python train.py --num_hidden_layers=9 --hidden_size=96 --n_experts=256 --experts_per_token=8 --d_expert=32 --d_shared_expert=0 --hidden_act="swiglu" --moe_layers=[0, 1, 2, 3, 4, 5, 6, 7, 8] --router_score="sigmoid" --normalize_top_k=false --routed_scale=0.25 --balance_loss=0.00237 --balance_bias=true --init_std_router=0.00624 --lr_router=0.00277 --num_attention_heads=3 --num_key_value_heads=1 --head_dim=32 --vocab_size=2048 --norm="rmsnorm" --norm_place="pre" --norm_eps=1e-05 --positions="rope" --rope_theta=10000.0 --rope_fraction=1.0 --qk_norm=true --attn_scale=0.177 --tie_word_embeddings=false --parallel_block=false --init="normal" --init_std_qkv=0.051 --init_std_o=0.0 --init_std_up=0.051 --init_std_down=0.0 --optimizer="adamw" --learning_rate=0.00305 --lr_mult_o=0.741 --beta1=0.9 --beta2=0.98 --lr_head=0.00621 --warmup_steps=241 --schedule="wsd" --decay_fraction=0.948 --decay_shape="linear" --final_lr_fraction=0.0 --batch_tokens=32768 --max_seq_len=512 --doc_mask=true --train_tokens=345700000 --max_steps=10550 --dataset="wikipedia_en"
Below are experts of layer 2 (counted from 0) of a mixture-of-experts language model. Rows are named router (the router's row for the expert), gate (a neuron's input weights, with its number), up (a neuron's input weights, with its number) and show model dimensions 0-95. Each number is 500 + 50 x the weight over its row's rms, rounded and kept within 0 to 999. Numbers have three digits each.
After each expert's rows: a language model's description of what the expert responds to. This comes from a sample of Wikipedia text that the model never trained on.

# expert 28
router:481457492480406567538615492523500359500498440539517521475487547579497530476432538440593459462476462523504427420498556561432453558499508493549499489558483520487530531446564427494475462479490469443621484532423549463560539413460489521518462436529531426607474518600475541583439548500491513515
gate0:540514489532519498528523526492545436524486549490518435460478488504503542457468536451427438562503461500517418514461512525568463466542515475632432561515498538526466474427519526488468507461488577564531554583382590538582560566456559489493490522547477414515496655559545449593377549500532523541
up0:457605483531462603470496497526568475546591518447524369564492516506484590504541475573461558411517526428453554518484416564552428528506517498548563505539461496588544448581382514542540550579475474515447432464567416473475530448482461530535518518434453597468468499522519457480505473508477461521
Description: Word starts after conjunctions. First pieces of words after and, that, but or commas, such as the, some, ad(vice), s(ense), plus pronouns and quantifiers.

# expert 6
router:514451526578460526462545510490517442431448419529502571454449493566558452429524500410485537467549499478522471524493548487463453571526520501594565498524544496485565679522531449519507512441532534505593448606480548544487507410534525469536537420494411531570479613499553552424494539498503555520
gate0:457463458510510574462472474444605378486440471494487529517550478432550408462464427524495547621519532555512532550461449415514527492532503470394512452539541433463637626478464420449520489532505471431484568464461561511555537536518564512522430491479517436537473446470535553469495439515537494461
up0:498548538483583455450544474580561542481500454573521401504533453471603441504501558543471502452481482531538545466539598533470404497460492467486544615506472511452500623443497459433470457442492474509409429498511414461480456534516506587520521502524533517395560473466380415527480455510553545463
Description: Common function words. Frequent words like that, through, because, became, help, and table divider rows, plus pieces after b or sp, as in b-ough-t.

# expert 42
router:491477475565446532474522522488488349514533423506447475440495440531507483466523533450496519457506473544493354487506529566477439528477528549562539502544530511438539603498493390520561497467488408551519484578439538605468579509499560497501549480544433506462543562482486632444407499475487559561
gate0:494540516574548407466519558568538424471520543522398435443443421526510396520551488495607478435500523507408394457509492551478461536551511488515498503569546519440457511533557400488462533458534469468493520477439453514410585551454451574546460527497458549476487514414459480582476578435527484568
up0:545438503491514544559540506505460586550606430440475549523522530486431554563479548454497470457506546608538596473475414451496478466502496522468500430490425483450523454397494449479559532478475492431465551492521514463591352464506573414566471530458504505508486452561508610551528455429517466434
Description: Word pieces after under or at. Pieces after under or at, such as under-aged, under-goes, at-ten-ded, plus the, well, what and table pipes.

# expert 55
router:442511462523394475493530547499482496518524512498477485440438451566535608469436530411454537483453462512466378534552585519420438520560514501611550495631511480476540584482573383499459499481468435456484503511452526485469457479401532478507509523598520477524531601509500536435415486461492524508
gate0:427538457541484473585420545580566506557439459516528646476480446488596558495432518511551492524414531486556491571541528542523516489504543471377573488561442447520398467499573442505435467501476492525481548488499542489461453466521459492548515629590468500521470532471440486435503518450577443524
up0:421477579478502498467489461514499563414481493568561515496550382492549492552443506500386513570353561527444448475446501506452481553595512545495469522593528464460471514377581537468509529490428529472428463550550577457487493493543496607474494513477513514462482468505547519585556410507523502539
Description: "the" and -ist. The word the, plus stem pieces like -ist in insist and consist, and country names such as England, France.

# expert 2
router:475421533479429489498521461460512423486507439486489583420487465533555524422471467438529524485488514430515494547513562497468388499523451501610521531621539528413583623485467491494565505521548535564518536633453569503479444424470513427570463444541503474580480555508535539500493445462452488566
gate0:549435551544521461494487435503621453437539547470489523471489499508461481415528425459571522443420521465588469488474442595581512478514549560502447556502516494515541517438457463473432465570475533472485520491596567401458449533401534464460534485486562471421532456484478540507433440455438542639
up0:549553435527463452594431495537464497548513485536480483515480503406517430440528579501491510489492383478405562543549522458597539538518479499428434493573520501455527480590395517453563541451433509491633534409563489432483537454522504526463489470541573476507524524496560395463520489494598462466
Description: Mid-word fragments. Word pieces inside longer words, often after a short stem, such as Webs-ite, Equip-ment, Op-equ-on, cop-y-righted.

# expert 8
router:510454557463502522604619408457514489562516428570504493435503502495503507429441561463481570448448427517410505503596559481454484569518458465570538585564433441419556491475524451508568447484542457395546530582469567464535527533455481510497484448512532532560464569561573551488481471531433490482
gate0:533593476540490463542502493509482416526563500631452500469493461499491560431407503487489560551432539431524576520558535501489525491524504484573506521480426420500570475469546483562504576444557491486476515529439494492405499576434428476532488535642533581435472552395557540521507498394549510540
up0:507433440501615462447527498562468549492477480502463561566446569436535468515580497487504496604519556565446470557422545498538506372470509545447504455501506501405467543508450475529546470595526588504517471453423514474467482427539500540520515547479578547536538468428451430516451512609375484515
Description: Sentence openers. First word of a sentence or line, such as The, In, After, On, It, He; also some mid-word pieces like neig-h-bourhoods.

# expert 32
router:466548535502485473568627460517517487532562431563464576351448517528575443448487568527504508500442511532485506460599587500449470531452446569532541464598464407461581513489552460534498480486474492400555500573473528540490451500467495528506470494545511612588459576555548524462439511500487543472
gate2:584541541553496454543560526566525483427514481508465495499515559538604542438474507458438466473525592510394462497506599456453430512462489586508566482406504420448509471480496432458467517486588580533485480622496383534499497489435415487488530482481526534490463494591527475494422427516417552531
up2:553562580466581479566487488545634547471462463516497517439599558484556506501484552409505434525492535490469472400527585558480443472494553463422567472523453433560489487457471504472427442579441516382565574546540462533484563510452543457431515496513526516486428508509519366465521528516509474492
Description: Word-middle syllables. Middle syllables of common nouns and names, such as ty-ph-oon, Leat-her-face, Nat-ur-al, Secret-ary, conce-pt.

# expert 25
router:473493597515555525517565436533519429485545405507469565446432503614520470396532509484535532479518496544468523469530540530467487524501446509540611472545510424451604593462547437526474453467541541415579514608456581512545483479453431489513442447518506578592512577568487529512464470549447497507
gate2:545523548538524424540458530445536561469593473443474522419484519508454476441487557493493541492571398444455499423499462463462523509527494481533541450472565532527563453567417546434539475562464463404495535448450501516484499508342533495546564358560479544576478476426498532484485583406498507509
up2:397435478468485507505449463447423402572513504505428538530500435491564519541518491445541489527545488489646387522470458576472534517465585446513452623518442441436487561454414520562520560459568433530524511510503526443513497508527536510530489529474531394455537494511518584485514559497482598566
Description: Mid-word syllables. Inner syllables of longer words and names, such as emphasizing, Orthodox, yards, Posse, with some katakana pieces.

# expert 4
router:477448537547461496492508490481494410515511583493512560364493541552551508414429520523455484483492499542533452534561549557459478561485556456583513580564519517448506542472496407458535582481486387470529506586435533455529501516425522490526481456619529511564638534500541550489438567553507570544
gate0:471536544474542460458438418517489466517515514404443530494520535520518596435589399491650549421466422538533541462469527544435482634476509509468557471501477493485460472507434476462519485584471430477485485487515514539576487502429532466520536441388541646485538460472467563462501508447488492484
up0:544462539536512463530485557516474480461564502672461428486519476547402508564463571524484585551510577494436484524545507481535501451502525497483506493534501493571539473447564531471362498426551555436572465592514502450522558491566484444520506558552412463463399566513543465534533528514613516486
Description: Determiners and pronouns. Mostly "the" and "The", plus possessives and subject pronouns like his, its, their, he, after of, in or a period.

# expert 21
router:457451521485451584506567533512512409493593371523445492419508464535460522427524513433525473473465502491548454470556551586494473589473520491453472539604458514489562549486513437528569466472426470520540524546464537546598619431474601528548529423460587470465512558541479556459477529546501483555
gate2:471519519550483514433521494533469481514523511506557561442410473557538548478493521519426542474383639554458487557518410430473494483582493484512482464480525496568521529539541495586517586499540491532511457582446498534513542465423555547409501544535481482436400560586506561501469583578558407575
up2:517588445429477502456455505508456490473567579534555495530446480511484478475394527493547536440574565463435530554584602427506549466531582483390496494563605517497531493547490507561553410563460526467476600579528437485456494461529515478500544567477536497510491498526470531496425420512506595605
Description: Word starts after punctuation. First piece of a word right after a space, parenthesis, apostrophe or dash, as in (au-thor), 's, li-terally, ne-cessary.

# expert 10
router:457540554568479509465470477467556401447490364489455585397523454585515513459534470482493522575520473520505424465520538557436451532483588428547505491522528516544535584523519457543476447481456439467566469549523562549566509474513566489496544464576451560491541540473514605361435525458577498509
gate2:526466453605459559444560478413545477471428537390453506530514513449446475525561485446539531557519444435548497573519551520394444347518519484590479512499533608535519532531504446558467448556539528516435514533419484512534526516360556513494491529453464531522509435526476549454446466527496451533
up2:561536494534485471493529527484461432483533520538504550481470587533504612439465621537530556468497503490503484506456513513559499602440508512577569554447467451472527552563489546477551504584580401543389458545396518491481561499560397486489518414477539609504493472521527559457471439551499587543
Description: Mixed tables and scripts. Inside sports or results tables, word pieces of Japanese or Chinese text and score pieces, plus verbs like took, became, came, until.

# expert 51
router:477535505547424497499441513518471396448477377490453526431501455587502558438532431443459545499518473475489421526530538508460453604488547487572554527552543516433576614506524415541589477496511455518528499491474540520556483484493501467505517487556491558473561544525570579386443585429518427572
gate5:504496512534443579510494542491443472519499548438553485427432446462555479470512490490545460502465447486539437540473568470520451570523477504494539554502542479575464577467506447441510491431562579510584457455472466600499536485509551562532391453635581547500530451569471468486555435612443465623
up5:448574470462555564544413459497549479446474549419537539532517535450516469513522523447465541474552461503541420541530535495484474509503470550548491571510487594516496541550561388474515468509535476522603473514445488553397400584459526555492569457577476538451469504611533408480527432558418479601
Description: Foreign scripts and directions. Byte pieces of Japanese and accented text, compass words like north, west, east, and name pieces after capital initials like K-an-sas.

# expert 61
router:479405532539444480439540545486462451447461434443427605418481486550564463504529490476501533509524457491501437511503593478425515542575508522549573477604532521489556619518546500615473528545521478549568465561446521592535421460447597478489501465536471457556462549561537536456440479556448542544
gate0:539408541583509462424401393451492441460449413464510588497543417494587454515591480460471505444483488514557547461531384506530481544505562453426518552443567555539529534564434521473461498490539555492560520471605495489571491449516485524530474466498525532529514468541531545435550507580486392451
up0:465454572515471433486509397602472499502493477602438516468548423402590492425521540490538511423439500568475514458475589554464534564567537602463537448390479490564593496548447500503508502533543550472539488424549465490547540533438427447523503580502554524552497496491525464431513473485419507444
Description: Word-final pieces. Closing pieces of words and names in tables and lists, such as schooner, present, budgets, heard, happy.

# expert 5
router:498451590548535488533460554467515511457541456536408569421532439623522526368520533453565497442490510544470448514514509514421479511470552436434495530573493509547509551509577497502435467546481450445540491538503572450602588454443557495440532529557533550547461546569588497445475564531545412500
gate2:518601504542453564583540479460443504435491509519504520475456612583633563400481446615541512465515453435567530500521517514558486558453546540503495473499503509565545563478446412436492582546481425458517485484477437488563541458460498512485486530524553459637450465530509490415441537484504538457
up2:534544526451519459382576487454593497463539493566505486465523459497541499477596545469482497529455520509501525471507498630465548417453435556575532368469463533453506458507502540540459469503508521410445456440525437542442468469403460525597517492476463516419435448415473419554429537557521544531
Description: Mixed fragments, commas. Mixed tokens including Korean byte pieces, word-final pieces like fore-ign and ne-ver, commas after years, and quote marks.

# expert 43
router:457469590539434533533551517500512488431482425488422557433499470611476501380509521437533500548524483481488423514560552504407504514479523433527575484601567478499579648452544485564528472468530559464583483535514538519551517453464533486536484520581510540566491567569545526469407568544473477507
gate0:538454529521498496518520510485573554459417511481489466501462424444563475488489491422539462471530564497529364546488540456427500506474544480486649547585485499516521573437459486482443511512425567611497630557468548524553487519595555530454422417481472530538449511570549490499577494554442507485
up0:477468517524508464527494483552363467567538483593526517501527585551457571445466509479381531568457445535479543508522498496579390471487589532542420537438486473512598486501500476477515394502532449438541480538474471499427457560402487512483511596565538428522566518454560510457496476398450475477
Description: -wise/-wide, capitals. Word endings -wise and -wide (otherwise, worldwide) and capitalized word starts like I, You, Vi, Mi.

# expert 18
router:521479448598471529509499412556464454491568445494485551360541480578570587413483443517497543471410456492468397483513566533482415571569572517598505518588485516506515592490581472526477469570481464516558448451446550525564534476452481467488523534527516540513467573467525569471459558558531494516
gate0:524449445455504431558655470520476520467498511531508546433556530546562508558421419492464503513518498550561490446447590527457486498555539673534505455487499508426467505596465416573534467458444530461528500534447520522470398501444452528519450594498515532546444439487450506491500479548410525532
up0:460424557570465465401438463406471517443499559660471530516557548546455523511555449459565486580410541536576549509550525490497600542484502448457512449500564557520551460507505578462482434448540474495485447501545395542490548417549528544492499509544499549548483487590537434462524583523478499502
Description: Given names and -ward. Common English first names such as John, William, George, plus word pieces like the ward in Afterwards.

# expert 49
router:479518611498540477513443427508507459478548439541397576379531435615480503419514585430487481498421501544449481497563552564434509490408495503523555499539506459565545557558528470551386427493554495351555504550508535483502534508490481504455520526560463572521470566541509517465456497496509468492
gate0:422553545470488534503562504593475447604504482519606430471520453560494549450483590495430484508395480501455556485495531436509466479436467483523554488457531478577461491469508559541449557507375568502410465492491593602484567501511418475463470504594544526466514457444413491438455551489559516474
up0:519477571505532514418572445499510416494419477471590511444437547496548548467525525509539495459498545548446484454517491537486501583587457474474500430458577476400461500400576573599457398486456492577460509424475502606602517483487473460533429462538495499572519509566420436451486464525542524474
Description: -op/-ure endings. Word-final pieces after st or ist roots, such as shortstop, bishop, culture, piston, assistant, plus Bopomofo bytes.

# expert 53
router:431360543495408543423462443468467454537494482456410608402525443572515504505513508430468446478499465510532406502466480570433421516489521463477510509561566552497510634511498508535446507467487482464537499577535569464551533522433630525502495474512481426565507535512495519398455463464506495511
gate5:519514490509504561482490373445440491530556530572526511470532475514444484502498412502487471516575508504471502435453460486501491525547440536452556527582492593520536550556442494444480438433403553435432512538512529624555528530494483431370579507402573526510503593568466532514511398491514523569
up5:554478453483599506494504551499564563533488470618417515479515477540570500480512517449539466511440539408493549385469534563408576558471443472516513531515570528514510393466486514408454446490505504522489428470517436577572416542477480451586558564486529504548520556468538438559503538517516431393
Description: Pieces after re/pro. Word pieces following re or pro prefixes, such as Re-con-struction, rede-vel-opment, Wis-con-sin, plus === heading marks and commas.